From a checkpoint of a small mixture-of-experts model trained on Wikipedia.
Experts: 96 experts in each of 9 layers, 2 picks a token, a shared expert of 128 neurons.
Training: a variant of Adam for the experts, 4719 steps.
Below are experts of layer 3 (counted from 0) of a mixture-of-experts language model. Rows are named router (the router's row for the expert), down (a neuron's output weights, with its number) and show model dimensions 192-255. Each number is 128 + 24 x the weight over its row's rms, rounded and kept within 0 to 255.
After each expert's rows: a language model's description of what the expert responds to. This comes from a sample of Wikipedia text that the model never trained on.

# expert 60
router [102 108 121 121 112 151 163 109 110 144 132 107 144 142 136 139 121 156 107 124 121 132 130  94 113 102 130 102  96 147 168 122 107 169 110 140 102 141 124 166 159 116 131 152 156 124  91 154 137 143 113 144 132 155 101 150 128 118 137 131 131 117 114 126]
down0 [137 122 153 152 136 129 149 136 145 103 114 145 137 100 103  84 169 110 146 123 149 119 109 133 155 138 133 104 142 149 144 129 154 144 157 115 116 131 123 150 107 142 110 179 127 125 128 108 124 121 123 152  95 123 162 103 138 122 109 163 148 128  95 136]
down1 [126 112 197 155 103 155  93 122 136 131 111 142 119 117 103 119 150 165 107 125  99 155 135 124 195 159  95  92 110 125 164  98 161 118 106 104 125 127 143 106 118 110 160 123 141 101 114 114 128 152 149 153 133 114  90 153 132 142 155 112 128 149  90 107]
down2 [139 106 123 163  98 113 160 174 135 152 117 126 155 125 169 108 168 126 130 147  96 121 133 164  98  97 141 125 140 146 118 120  85  35 129 151 147 140 150 160 136 139 100 109 112 104 138 116 133  81 117 122  98 146 175 140 151 120  93 161 130 114 131 124]
down3 [109 124 174  95 121  77 124 165 119 119 175 131 115 166  97 131  79 117 113  92 131 118 123 148  79 145 122 115 159 185 129 112 144 117 115 130 111 163 115 123 128 146 126 101 119 151 155 146 137 164 100 106 124 115 158 101 105 149 115 161 114 102 124 171]
What it handles: Dashes, colons and bullets at line starts or between fields in lists, tracklistings, credits and tables, such as track – 2:26.

# expert 29
router [112 102 142 146 120 171 144  86  97 128 113 110 139 142 113 134  89 186  81 120 130 131 153 123  97 109 103 128 108 133 170 110  89 126 159 166 105 154 113 169 112 121 161 167 143 121 107 135 139 176  98 143 127 130 128 142  83 119 147 131 131 127 114 115]
down0 [118 126 146 109 156  98 123  75 144  77 145 171 116 152 110 152 123 156  78 115 109 112 114 131 133 113 113 116 173 106 134 166 119 124 109 100 145 147 134 164 107 143 114 139 140 118 158 115 127 118  88 134 150 121 142 173 150 101 130 106 108 127 132 135]
down1 [110  73 170 102 100 119 122 151 125 120 137 159 111 140  89 119 131 150 149  95 102 125 155  97 156 129 149 136 128 109 185 124 107 103 119 139 157 108 113 166 110 133 125 135 119 145 141  97 143 133 112 176 123 142 114  78 142 134 117 116 122 156 115 101]
down2 [154 136 177 134 180 183 140 127 160 108 114 130 104 116 135 162  94 114 165 141 114  94 143 114 140 112 149 145 134 131 136 165 141 164 123 128 139 111 110 127 113 125 114  80 127 123 145  97 156  93 140 160 122 151 136  66 123 142 130  96 227 156 134 117]
down3 [109 129  98 108 133 178 136 155 163 162 120  77 124 180 176 154 114 143 104 119 120  81 133 146 121 142 125 113 143 121 117 102 118 101 107 145 131 156 136 119  89 170 128 127 134 154 118 107 132 118 105 104 164 102 140 141 123 182 121 136 172 128 130 114]
What it handles: Pipe separators inside wiki tables, mostly after a number cell; also the articles an, a, another, and comparatives such as more, less.

# expert 16
router [ 79 122 103 139 136 151 140 124  99 131 129 121 138 130 116 189 112 137  92 121 117 146 172  86 120 127 116 130 144 169 126 133 120 137 111 158 124 118 136 172 136 106 128 154 127 134 101 112 142 151 109 167 106 140 146 168 105 116 137 142 149 135 103 106]
down0 [178 123 127  96 165 130 109 141 151  76 109 126 149 142 112 120 116 133 107 112 104  68 102 136 153  93  89 122 125 117 128 129 109 106 135 168 161 134 107 156 142 157 131 112 137 111 117  93 113 117 100 116 137 118 158 104 149 129 133 132 118 140 159 135]
down1 [164 147 129 127 115 156 108  99 120 150 171 117 140 145 135 122  85 125 123 152  97  71 121 103 120 147 107 107 156 153 139 105 164 136 120 114 141 127 106 131 118 104 135 116 133 161 157 143 111 104 130  95 147 180 116 139 142 107 131 126  78  94 129 133]
down2 [107 123 138 155 133 118 125 138 160  88 141 133 123 114 139 129 123 169 110 139 102 137  76  92 115 146 143 151 129 144 142 156 124 107 125 149 161  92 117 107 104 141 159 148 168 112  99 153 137 170 138 154 110 115 129 187 103 150 150 127 124 176 173 160]
down3 [116 150 157 154 111 119 159 139 115 127 143 174 166 116 113 124 111 117 120  79 147 104 131 106 106 103 140  92 100 127 147 121 134  93 112 131 137 161 140 105 170 159 174 127 111 125 117 119 105 145 107 138 148 137 107 124 159 124 131 126 129 120 148 125]
What it handles: Ordinal and ranking words after the or finished, such as first, second, ninth, last, best, silver, debut.

# expert 4
router [ 99 131 163 159 115 139 118 122 107 112 140 115 141 132 147 139 108 124 111 136  55 131 108 101 139 134  81 117 104 149 147  89 115 139 166 157 114 153 116 131 150  98 128 131 142 120 102 129 129 158 104 170 129 131 115 137 125 145 154 118  92 123  83 134]
down0 [103 160 128 147 123 123  99 140 129 125 101 155 125 146 101 141  94  91  95 155 121 140  81 126 128 118 108 154 138 133 139 167 123 133 150 158  94 130 160 151 184 125 152 137 127 155 167 125 106  97 120 136 130 146 108 141 174 147 107 151 111 162 112 142]
down1 [ 97 111 100 143 128 174 163 144 155  84  86  94 126 142 119 126 125 175 135 136  75  91 116  88 152  92 130 151 147 138 101 134 135 128 133 103 134 146  99 102 155 130 175 120 124 126 124  78 151 150 145 134 122 122 139 144 128 135 123 105 142 183 106  67]
down2 [131 111 111 161 109 101 172 124 161  91 147  93 120 135  94 131 127 106 126 148  79 175 110 121 121  99 137 123 150 149 133 138 120 115 174 133 128  97 147 121 123  91 154 110 112 130  67 112 152 167 111 121 134  95 105 132 130 123 124 101 105 150 131 110]
down3 [133  93 118 134 125 156 143 139 149 123  89 122 105 166  89  93 128 144 117 146  99  96 134 119 147 109  99  93 119 153 110 133 168 117 158 102 135 130 104  92 163 134  75 126 147 131 103 146 125 118 138  68 152 119 117 100 123 128 156 166 113 138 131 103]
What it handles: Pipes opening markdown table rows and separator lines, plus leading digit 1 of years like 1988, 1955, 1967.

# expert 30
router [ 94 147 139 129 106 135 153 119 138 187 144 108 126 134 118 137  77 143 109 129  89 111 109  94  95 121 103 129 118 147 135 122  64 129 133 151  98 182 126 144 144 102 119 133 131 101 102 182  71 137 129 175 153 129 125 175 111 153 138 148 106 122  88 129]
down0 [107 135 100 172 149 134 124 148 126 152  81 123 118 116 144 152 158 147 152 108  89 158 115 123 128 121 133 109 115 115 125 112 142 150  64 173 150 159 131 114 149 108 150 141 114 149 111  90 178 156 148 159  76  96 131 164 113 145 102 166 116 130 120  92]
down1 [123 143 121 110 108 128  85 120 152 162 153 104 129 131 108 131 114 127 103 135  86 122 126  90 135  79 143 128 161 174 101 149 149 156 141 116 120 120 187 121 157 136 164 108 110 125  95 110 146 110 132  78  98 127 134 127  85 141 117 119 142 169 146  99]
down2 [123 154  94  47 140 139 159 141 122 136 159 103 116 141 107  87 157 126 105 108 140 158 116 105 131  94 156 136 157 128 169  93 122 123 116 129 152 122 108 121 146 138 148 125 129 170 113 145 140 115 132 102 106 153 157 141 142 116 133 106 106 159 152 110]
down3 [155  93  96 125 136 150  99 150 113  99 134 119 121  84 146 125 109 154 135 124 134 127 132 146  87 144 150  92 130 171 106  94 149 123 136 147 133 104 109 163 133 103 154 120 159 146 126 160  99 146 133 106 103 141 148 115 128  98 112 101 124  81 100 141]
What it handles: Zeros and middle digits inside times, years and amounts, as in UTC+01:00, 5:00, $125,000, plus word-internal pieces like als, ists.

# expert 37
router [ 80 109 122 122  95 153 156 112  98 138 130 101 159 117 151 167 116 147 111 150 124 158 126 123 133 137 129 154 127 145 143 121 121 137 141 162 104 138 126 141 156 107 152 173 140 118  88 156 112 143 108 129 147 119 126 141 136 167 127 166 141 130  88 100]
down0 [138 147 157 160 155 144  84 101 178 127 114 137 115 114 123 133 125  87 116 107 101 118 138 112 116 146 109 176 166 134 133 145 105 118 129 171  89 135 136 124 118 190  86 148 104 134 114  72 112 117 162 121 132  97 124 111 109  98 104 123 114 177 139 116]
down1 [101  97 131  95 119 152 128 141 157 163 143 112 104 105  78  88 154 123 107 121 109 132  95 116 132 130  69 120 141  99 110 153 141 156 153 159  97 142 118 119 127 161 101 118  94 166  83 134 160 156 137  98  78 146 141 118 154 101 118 129 146 145 122 126]
down2 [118 109 110 130 120 126 143 135 100 163 139 132 150 152 104 101 122 156 115 127 109 104 125 129 147 101 147 133 126 126  81 115 146  85 115 111 155 156 114  88  86 108  91 146 126 143 151 150 143 132 157 126 154 144 137 148 109 146 113 111 149 125  72 162]
down3 [161 144 157 197  83 100 141  94 134 139 158 148 140 162 109 133 113 116 108 122 100 135 148 119 142 114 114 100  99 131 125 147 167 131 121 132 136 161 126 112 116 154 145 107 158 130 134 116 180 125  77 122 116 115 103 151 130 164 148 169 127 150 150 108]
What it handles: Capitalized words inside proper names right before the head word, such as High School, International Airport, El Paso, Grand Prix; also Thai script.

# expert 10
router [114 151 125 142 122 129 165 110 125 161 132 124 131 141 124 162 101 124 107 126 101 136 144 104  62 130 115 129 112 134 149 109 112 151 130 125 101 119 134 152 143 108 132 113 159 142 112 150  99 149 117 157 144 149 154 161 105 154 147 168 130 118 123 141]
down0 [153 134 133 112  79 113 154 146 148 129 132  96  93 138 142 100 131 126 130 172  96 100 152 119  95 149 177 100 121 113 156 104 118 120 117 145 141 126 145 138 123 134 111 108 122 142  92 119 185 121  99 103 169 175 121 120 157 163  90 193 131 118 130 154]
down1 [152  66 151  60 126 103 159 138 138 133 142 125 131 101  98 144 129  66 129 141 155  95 164 101 148 155 154 114  97 149 138 146 110  84 156 148 155 135 103 118 131 129 182 154 140 110 120 194 138  75 144 117 127 108 122 177 159 150 120 106 125 138 113 151]
down2 [119 106 148 101 123 156 118 134 115 153 104 132 132  85  76 116 114 107 116 153 132 170 130 124  82 145 127 123  84  72 106 112 148 123 135 143 109  95 109 125 151 177 117 134 103  84 136 167  92 131 120 108 107 110 163 142  90  90  90 137 100 166 198 147]
down3 [128 186 145 120  93 111 103 160 140 165 110 145 152 141 117 153 127 121 108 122 118 106 119 117 124 137 127 102 132 170 103 112 109 143 144 166 151 129 116 169 106 133 153 136 116 104 111 118 130 163 104 103 115 111 151 126  95 106  75  97 104 129 175 134]
What it handles: Semicolons and pipes between entries in sports stat lists and tables, plus section headings like Career, Plot, Results.

# expert 63
router [ 95 120 160 146 112 139 152 111 147 147 146 144 161 130 114 167 112 143 110 180  66 128 149 110 123 140 101  93 128 149 146  99 103 138 154 178 115 150 171 148 154  97 162 136 142 101  94 150 121 151 104 138  78 118 109 135 132 156 144 127 120 126 100 124]
down0 [ 98  91 136 139  90 123 161  87 144 106 139  98 138 151 121 162 138 121 154 124 114 158 147  93 171 135 120 142 136 134 115 138 176 121 105 161 117 138 102 119 147 138  84 127 106 156 127 122 125  99 145 102 145 132 110 119 120 191 124 169  96 130  93 120]
down1 [126 122 110  94 167  83 159 128 157 146 160 106  96 103 103 149 148 132  95 129  98 127 117  95 141 100 155 113 153  96 147 126  92 104 128 129 105 125 157 112 154 138 147 144 125 131 162  91 169  99 122 106 134 157 151  68 113 120 127  99 130 127 111 152]
down2 [ 80 153 145 120 164 104 174 112 140 123 124 141 185 118 116 161 117 142 132 132 149 158 106 119 110 121  90 164 132 177 119 138 154 103 151 125 125 155 157 125  89 128 147  98 184 139 117 140 160 113 137 126  93 129 114 162  87 161 113 145 133 166 133 137]
down3 [124 130 136 116 138 130 126 140 104 152 125 130 141 144 106 103 114 102 153 107 148  81 100 101 152 155 107  95 120 100  84 162 161 121 119 116 133 146 120 139 150 107 146 129 107 156 180 110 148  96 125 108  58 150 132 168 131  97 107 130 150 122 101 142]
What it handles: Forms of be (was, is, were, been, being) and became or remained after a subject, plus passive participles like found, noticed, released.

# expert 1
router [ 90 104 157  94  96 159 167 140 136 124 136 100 137 152 128 148 101 153  89 166 108 120 132 104  99 113 102 153 140 148 128  92 122 135 171 151  99 140 154 152 167  83 122 111 117 116  96 135 118 152 124 147 129 119 121 136 150 134 165 115 110 104 117 109]
down0 [101 122 164 115 132 126 121 153 150 146 126 167 119 126 113 178 173  88 125 114 130  90  99 101 115 165 114 141  99 140  84 133  75 110 133 149  88 168 135 139 116 120 154 111 140  88 127 139 121 105 154 124  82 108 145 109 115 140 136 117 152 172 114 125]
down1 [103  99 102 128 115 150 112 144 107 140 153 127 155 111 107 151 125 113 141  96  97 154 101 140 121 177 142  96 149 148 122 144 140 107 132 143  96 151 155 139 152 114 116 119 138 174 140 120 107 114 149 104 169 148 103 130 125 165 118 161 161  89 147 141]
down2 [104 133 150 106 152 112 127  93 108 105 165 173 142  90 121 141 114 127 135 124 147 141 134 132 152 147 146 159 128  90 142 196  95 124 109 149 126  96  99 149 129 162 100 122  82  68 108 117 122 112 146 122 145 129 109 143 162 129  88 115 140 125 109 139]
down3 [169  93 143 121 131 140 129 128 124  74 148 132  97 117 123 100 136 108 133 123 131 168 129 111 103 116 140  90  96 162  87 152 137 142 153 106 155 134 161 103 172 124 167 128 131 177 147 153 151 137 118 148 128 145 144 159 112 133 151  84 169 128 116 133]
What it handles: Opening == or === of section headings after a blank line, plus approximating or comparing words like about, than, over, around, between.

# expert 39
router [ 85 122 123 138 108 136 168 107  82 157 118  87 138 133 144 140  98 124 139 123 111 132 120 134 119 109 134 130 124 129 120  84 125 144 133 136 126 131 146 162 103 120 135 169 148 112 107 161 117 135  93 159 122 125 155 159  90 123 123 118 120 102 116  94]
down0 [135 171 125 154 139 120 135 127 133 111 142 142  73 170 136 120 157 171 128 137 118 128 106 135 129 144 139 156 127 128 147 134 119 142 138 116 140 117 154 140  94 137 143 133 145 123 153 165 151 146 158  98  91 119 101 115  90 160 137 152  71 133 162 127]
down1 [124 124  82 115 150 135 131 151 102 101 133  94 136 145 153 131 186 100 113  84 140 112 156 147 153 128 149 153 128 130  98 149 109 140 111  97 122 170  66 126 112 108  91 162 119 173 143  84 152 110 116 100  90 107 155 128 128 145 120 117 148 143 113 122]
down2 [168 135 153 125  91 114 120 119 122 115 147  71 112 115 137 110 139 149 112 143 158 171 132 123 159 115 100 150 122 141  82 110 155 144  80 130 138 109 125 100 126 112 104 114 120 170 149 126 143 157  86  65 137 131 145  94 111 127 155 143 132 120 157 160]
down3 [137 135 124 104 127 149 152 158 145 138 182  82 148  90 102 135  86 137 143 135 151 130 122 103 128 127 186 129 109 133 121 110 105 135 134 148 132 119  60 131  97  76 154 128 115 137 134 116 166 140  86 157 167 179 132 164 108 160 127 148 187 144 152 139]
What it handles: Pronouns and determiners like it, this, such, them, these, same, himself, often after as or of, as in such as and as such.

# expert 59
router [ 78 116 153 130 119 131 134 100 106 123 111 121 164 145 140 165  85 157 108 135 107 136 137 108 131 121  96 149  93 148 133  97 113 112 144 132 104 161 134 152 124 105 147 146 141 111 101 123 100 162 104 174 128 144 107 141 120 127 144 145 111 105 116 128]
down0 [110 104 120 116 152  95 147 165 146 114 152 112 110 135 124 110 120 134 153 151 115 103 130 112 119 102 140 124 111  99 142 109 153 116 167 136  84  85 142 139 129 163 172 156 168  94  80 139 168 144 101 143 126 130 145 128 119  82 111 102  69  93 108 138]
down1 [143 113 157 126 124  99 147 113  67 103 132  97 154 120 111 151 109 163 132 133 120 151  97 149  91 125 144 126 118 136 109 109 143 180 151 133 161 109 151  97 145 135 146 116 171  81 141 133 116 150 154 151 124  82  79 114 120 103 128 118 129 163 145 133]
down2 [133 150 106 102 126 119 126  73  98 152 117 146 100 175 125 119 142 102 193 102 123 106 127 133 205 151 134 145 150 125 128 152 111 102 144 100 142 149 137 135 106 114 137 145 170 137 145  88 104  94 149 129 130 145 122 126 152  95 141 127  66 127 137 123]
down3 [188 113 124 156 101 135 144 147 123 111  91 156 164 150 129 132 149 156 133  95 137 115 127 120 141 126 170  93 162 144 137 125 110 126 113  93 136 116 113 150 156 148 124 112 152 119 137 176 117 146 135 157  93 150 145 160 136 153 116 147 138 146 118 161]
What it handles: The leading 2 of years like 2004, 2010, 2017, other leading digits, and words such as up, round, half, down.

# expert 58
router [ 78 125 116 131 124 137 147 111 136 124 118  94 140 131 145 141 104 129 135 111 104 168 122 121 142 118 133 102 128 123 131 126 130 131 137 128  97 129 158 133 137  83 153 155 150 101 100 149  84 155 128 161 104 132 110 185 126 144 189 138 133 145 121 100]
down0 [159 123  95 123  99 115 123  83 166 102 137 144 121 181 132 117  91 169 109 147 138 107 125 135 125 142 124 116 134 146 137 137 114 106  79 120 125 113 123 121 130 128 134 162 137 150 175 153 134 128 145 115  96 133 139  80 136 160 149 112 131 116 126 164]
down1 [144 171 126 120 109 191 138 133 112 196 155 150 139  99 146 169 137 120  97 144 102 101 103  86  85 111 163 108  74 135 144 153 123 148 157 147  98 162 114  89 152  94 134 139 143 139  98 144 132 125 114 125  92 163 131 119  80 128 135 150 128  96 163 128]
down2 [121 127 137  95 113 131 144 144 130 165  84 160 130 124 112 121 150 124 157 124 117 165 131 110 137 115  79 156  64 133 162  98 117 124 154 118 130 150 143 144 133 151 158 152 149 121  92 130 150 140 103 109 149 126 126 151  76  73  92 128 156 122 150 118]
down3 [154 116 194 123 135 152 147 116 106 138 194 117 117  65 118 143 129 154 107 149 162 171 129 110  75 140 144 133 133 105 124 137  82  91 127 138 125 107 122 129 120 154 140  99 152 141  90 170 113 111 134 141 117 134 152  84  91 131 108 123 147 170 151 152]
What it handles: Single digits inside decimals, coordinates and scores like 35.784 or 7–5, plus occupation nouns like politician, footballer, engineer.

# expert 19
router [114 146 166 145 121 123 143  89 123 139 108 136 134 123 115 118 130 132 101 138 104 127 134 140 121 102 122 115 108 160 159 100 101 149 139 124 102 148 147 163 146 112 139 132 130 118 109 124 118 173 137 154 127 124 108 164 140 156 140 138 125  96 103 119]
down0 [119 125 157 135 136 117 127 106 146 143 116 115 121 133 185 155 132 142 137 129 131 151 139 130 126  91 131 108 136 127 113 110 190 116 101 186 126 151 153 142 145 114 106 129 143 101  96 123  87 152 143 146 118 114 140 137 104 162 127 102 156 135 148 149]
down1 [ 91 108 120 154 104 103 177 113 111  87 121 139 146  94 124 163 117 123 132 123 143  89 139 114 109  58 107 109  86 114 125 157 114 139 136 155 175  96 130 102 148 171 113 146 160 107 127 166 125 110 150  94 111 145 149 119 166 121 135 106  99 168 116 125]
down2 [151 144 131 180 164 118  94 114 129 132 134 115 123 182 146 131 182 147 144 152 125  99 120 159 143 152 102 145 108 133 130 107 179 127 137 109 107 105  99 119 169 116 110 108 139 148 143 130 132 150 124 135 104 144  98 121 150 149 124 146 129 130  89 147]
down3 [159 145 154 122 128 136 159 165 121 186 120 134  98 101 112  97 139 107 131 131 152 169 137 131 125 113 117 114 161 122 148 100 122 189 144 132 162  83 148 128 137 133 207 129 138 169 125 121 123 117  71 114 130 158  84 150 146 134 124 161 102  94 108 137]
What it handles: Count or measure nouns right after "a" or "an", such as area, number, total, rating, age, plus compass words north, south, east.

# expert 44
router [ 83 134 148 133 130 125 127 123 110 132 133 112 171 149 145 174  86 131 108 129  88 149 140  95 136 143  83 131 129 133 133  98 109 122 148 158  80 149 146 159 158 111 134 162 122 135 120 148 113 125 118 166 113 134 122 166  92 151 164 134 117 121  69 109]
down0 [109 117 122 147 125 118 100 107 160 130 129 147 153 151 150 121 139 141 107 122  89 135 127 163 128 101 159 167 137 151 132 102 116  96 131 190 104 154 176 130 157 124 123 141 178 105 181 146 139 145 130 167 149 129 105 110  95 140 112  94 117 129 144  96]
down1 [118 130 106  85 136 126 112 106 123 102 111 141 136  95 173 130 132 116  99  87 157 147 121 161 131 152 146  80 127 154 100 127 136 156 128 108 134 122 125 127 107 161 141  95 139 160 155  74 115  86 138  82  78 130 138 148 119 140 148 141 106 143 137 128]
down2 [ 80 130 150 116 144 125 123 161 129  69 177 161 124 121 127 127 112 125 128 116 106 130  96 115 138 119 140 141 144 123 109 105 151 137 146 117 113 119 136 120 162 119  88 105 112 146 103 114 157 126 133 103 115 165  97 135 114 111 161 104 180 139  92 108]
down3 [104 123 159 161 128 132 153  90 136 131 131 133 140 157 178 165 134 129 130 122 112 164  83 128 115 146 156 132 127 152 134 150 134 117 131 144 161 115 154 134 161  68 140 143 108 168  79 126 167 128 184 140 129 138  99 119 112 123  79 142 122 141 115 108]
What it handles: Leading digit 1 or 8 of years, plus predicate adjectives and participles after was or be, such as able, unknown, sentenced, canceled.

# expert 57
router [ 89 114 127 156 105 152 166 127 129 144 133 122 128 109 149 179  99 162 110 143  76 147 138 112 114 114 104 120 127 115 150 121  94 135 154 138 109 126 154 149 153 102 123 122 132 144  91 142 103 161 115 161 123 150 142 117 114 132 130 155 147  86  91 140]
down0 [116 125 116  96 114 148 111 146  93 107 137 160 145 110 112 134 163 158 105 148  98  87 146 158 146 103 135 129 114 124 135 122  94 155 101 106 155 142 124 126 141 161 131 139 131 157 153 103 137  84 106 134 123 144 142 151 123 151 104 108 121 123 160 122]
down1 [ 91 115 148 122 171 105 104 125 130 160 140 167 121 169 145 132 114 122 147 119 141 104 158 159 132 104 145 119 138  97 144 132 125 121 120 123 129 171 104 140 137 124 121 137 138 118  94 103  93 140 125 138 164 112 110 140 153 143 131 139  97  81 117 138]
down2 [112 136 104 106 130 108 101  98 146 129 122 112 152 104  92 162 133 123 105 115 128 122 113 119 157  95 161 126 121 145 110 105 103 137 140 121 148 129 131 109 122 150 156  88 134 133 108 148 183 141 151 113 108 170 161 112 129 114 146 115 133 155 136 102]
down3 [112 122 105  68  99 136 124 160 114 119 121 151 148 112 124 148 123 118 117 109 156  79 134 118 109 161 115 141 142 130 134 127 145  90 110 144 134 114 144 150 155 143 147 133 134 155 146 142 141 117 108 119 134 136 177 142 166  81 107 118 123 150  99 114]
What it handles: Common head nouns right after the or this, e.g. the city, the song, the site, the latter, the remainder, the company.

# expert 46
router [ 95 114 152 158 126 129 180  94 130 110 105 103 127 140 138 154 123 115 107 158 102 161 156  79 112 136 111 113 120 157 137 106 103 146 152 146 119 146 151 142 133  88 146 139 160 124  79 151 128 136 112 152  96 132 129 145 112 157 149  98 145 127  79 101]
down0 [103 116 108 114 111 169  81 132 142 137 129 120 151 124 123 143 123 150 115 128 100 109  97 149 164  88 117 119 135 130 133 116 121 130 109 109 109 180 137 153 163 190 111 138 129 113 131 136 128  87 159 131 136 133 119 143 131 153 122 120  89 170 136 116]
down1 [112 179 128 160 112 124  98 158 163 112 120 135 137 146 122 103 112 155 104 109 132 185 115  98 143 119 121 122 114 114 109  74 118 158 117 141 163 141 129 122 148 110 160 175  98 103 164 141 159 145  89 114 138 136 134 130  79 120 103 134 137 143 153 120]
down2 [131 124 110  96 140 123 123 118  97 121 127 109 177 144 142 116 145 116 145 161 124 100 102 125  98 185 121 116 104 145 118 120 188 100 128 116 114 180 151  67 110  82  95 129 145 106 152 130 118 117 146 126 142 169 103 104 133 123 158 138  92 112 137 139]
down3 [118 104 141 182 138 128 113 142 111 139 138  93 117 132 143 100 126 107 126 100 109 105 140 162  92 117 132 152 113 123  95 124 123 132 127 121 167 128 126 101 133 149 109 104 135 145 117 110 130  97 125  91  72 129  98 150 112 113 138 109 114 137 122 114]
What it handles: Latin genus and species name pieces and suffixes in taxonomy lists, such as -idae, -ensis, -atus, plus periods in abbreviations.

# expert 14
router [ 56 121 116 146  93 148 138  83 141 121 109 100 139 121 126 129 109 157 102 130 109 150 153 108  93 120 105 134 114 138 142 106 112 138 162 163 123 166 163 137 125 111 111 156 140 107 123 136 106 178 117 141 128  99 143 164 120 141 150 122 116  92 101 135]
down0 [120 158 124 135 133 127 125 136 174 115 100 104 105  84 134 147 105 116 147 145 135 124  68 127 119 120 106 140 145 122 145 132 131 158 114 140 134 110 147  99 107 179 124 113 128 140  99 159 138 167 127 155 141 123 142 132 165 178 103 128 162 139  99 122]
down1 [106  67  91 138 146 144 140 146 105 120 141 142 125 156 133 174 108 120 166 151 133  97 168 176 128 123 126 137 148 132 102  87 154 134 135  92 134 145 105 155 128 136 139 122 159 109 145 143 115 151 108 140 151 102 187  95 117 137 158 143 133 102  94 107]
down2 [114 134 108 151 147  85 141 120 135 121 136 105 150 163 155 127 155 115 107 118 144 116 105  94 150 130 155 166 113 104 141 140 180  95 152  98 138 172 128 156 143  93 127 129 121 114 128 138 141 103 112 151 151 129 140 130 163 126 125  97  86 163 161 135]
down3 [112 121 135 114 137 122 133 163 118 100 134 162  85 129 176 138  90 127  96 134 124 157 128 113 136 111 144 145 108 140 131 133 146 126 117 106 129 119  71 153 134  91 141 130 125 156  94 163 162 158  63 112  87 143 148 141 113 109 126 116 163 130 124 163]
What it handles: Given names starting a person's full name in cast, band and sports lists or prose, such as John, Robert, Michael, Justin.

# expert 18
router [ 71 115  94 114 118 122 165 125 102 139 135 134 151 109 157 168 119 140 124 159 110 158 141 115 108 112 105 138 136 139 169 117  94 121 132 142 113 133 111 147 156 117 135 152 134  88  93 136 117 192 155 163 122 120 140 146 157 147 127 165 130 117 114 104]
down0 [153 156 148  94 121 126 119 139 117 142 106 111 124 132 114 129 123 132 137 134 115 119 127 163 127 160 143 124 133 114  90 129 136 137 128 132 110 141 141 132 106 139 153 147 192 163 169 145 105  73 102 177 129 140 139 181 122 127 142 127 114  98 147 165]
down1 [140 134 117 105 126 138 100 117 156 125  83 162 158 171  81 109 126 116 134 118 130  93 142 138 136 159 138 121  89 157 127 152 110 126 136 154 133  97  91 134 155  63 106 121 151 147 162 138  92 144  89 115 162 152 140 122 104 109 142 126 178  93 172 142]
down2 [130  91 131 104 129 125 113 134 150 151 124 176 125 178 182  96 115  99 149 119 138 120 135 141 116 115 111 138 115 129 109 112 122 103 128 130 105 121 128 130 117 106 121 144 103 125  96 113 108 141 142 156 105 109 130 137 153 101 137 138 156 112 119 117]
down3 [163 180 117 114  90 121 112 133 122 145 149  81 166 119 108 131 147  98 188 171 114 148 122 139  79 125 151  85 122 144  91  89 120 163 104 125 173 148 104 106 150 156 111  98 160 147  93 138 121  99 116 155 129 151 139 173 150 132  92 165 107 115 121 137]
What it handles: Last word of proper names of institutions, events, laws and teams, such as Cup, Championships, Festival, Act, Railway, Bank.

# expert 31
router [ 89 122 145 117 124 134 172 134 107 123 104 129 130 111 110 151  82 143 116 165  98 135 120 124  97 119  91 127 161 138 112 118 120 122 164 177  83 146 149 120 136 105  97 136 123 118 109 141 137 130 147 151 120 163 107 158 127 138 151 151 108 145  91  98]
down0 [153 136 131  82 132 102 148 108 157 133 110 129 141 113 148 147  95 108 132 134 118 102 133 120  82 181 127 144 163 159 125 113 112 140 150 176  89 124 120 106  81 120  81 122 126 142  98 129 160 149 139 131 146 128 117 104 185 137 144 126 128 152 148  97]
down1 [134  83 119 132 101 153 158 137 135 137 143 140  89 152 128 176 193 152 121 108 146 109 141 163 124 131 150 130  73 116 108 115 132 125 130 112 155  81 137 135 194 156 172 158 154 106 145 143  85 107 136  92 103  97 122 107 120 143 150 133 140 130 100 140]
down2 [137  88 156 144 125 126 163 202 126 136 147 145 120  99 103 117 142 151 101 136 126 110 126 149 144 126 137 107 121 134  93 141 163 159 101 134 165 130 115 121  95 136 133 126 112 149 130 158 106 128 161 132 174 160 142 110  92 136 132 129 123 140 187 142]
down3 [132  80 131 146 129 119 132  84 133 142 133 102 138 130 158 131 122 135 124 112 106 163  95 126 136 104 149 131 113 153 139  87 124 140 118 143 102 114  89 123  80 129 122 140 108 125 166 162 103 123 152 140 124 156 114 146 119 157 118 105 149 122 121  88]
What it handles: Capitalized content words inside names of organizations, awards and titles, often after "of" or "and", such as Art, Music, Football, Naval, Action.

# expert 28
router [111 106 136 115 121 133 161  89 131 142 141 114 129 127 136 144 102 137  98 157 126 114 165 110 112 132 102 103 111 132 157  86  86 125 149 134 103 152 158 124 125 112 125 122 142  97  94 128 111 108  99 138 134 129 123 143 112 176 140 116 128 138  82 110]
down0 [133  80 123  94  89 136 107  84  89 157 145 141 133 122 181 127 153 191 116 135 101 135 145 103 117 131 139 122 134 101 141 102 133 126 132  84 151 126 133 149 106 112 147 152 108 123 122 142 119 150 124 144 113 164 112 100 130 156  91 153 112  94 139 142]
down1 [142 162 141 174 112 116 146 117  74 169  98 139 133 119 137 160 116 111 128 143  60 126  68 100 133  97 131 118  85 135 149 120  69 140 129 141 111 128 122 143 136 103 131 134 127 137 119 131 157 132 111 107 134 122 170 116 111 144 152 142  96 108 142 117]
down2 [141 142 141 125 120  83 149 161 119 147 140 134 116 114 133 144 155 173 131 127 135 128 109 123 154 134 125 143  77 159 129 112 104 182  96 151 100  95 174 113 143 171 140 109 148 108 125 111 123 143 119 114 117 140 140 109 159 102 109 141 129 106 142 150]
down3 [127 125 123 136 105 114 147 131 162 134 157 121 159 109  82 168 126 156 145 115 168 167  87 153 168 131 150 125 120 159 159  64 157 177 135 100 119 133 145 146 155  90 114 140 177  81 111 141 100 123 121 118 144 129 105 121 104 187 139 116 114 138 145 139]
What it handles: Syllables of Chinese, Thai, Persian, Azerbaijani and other non-European personal names in casts and sports tables, such as Kar, Ma, Hong, Lu.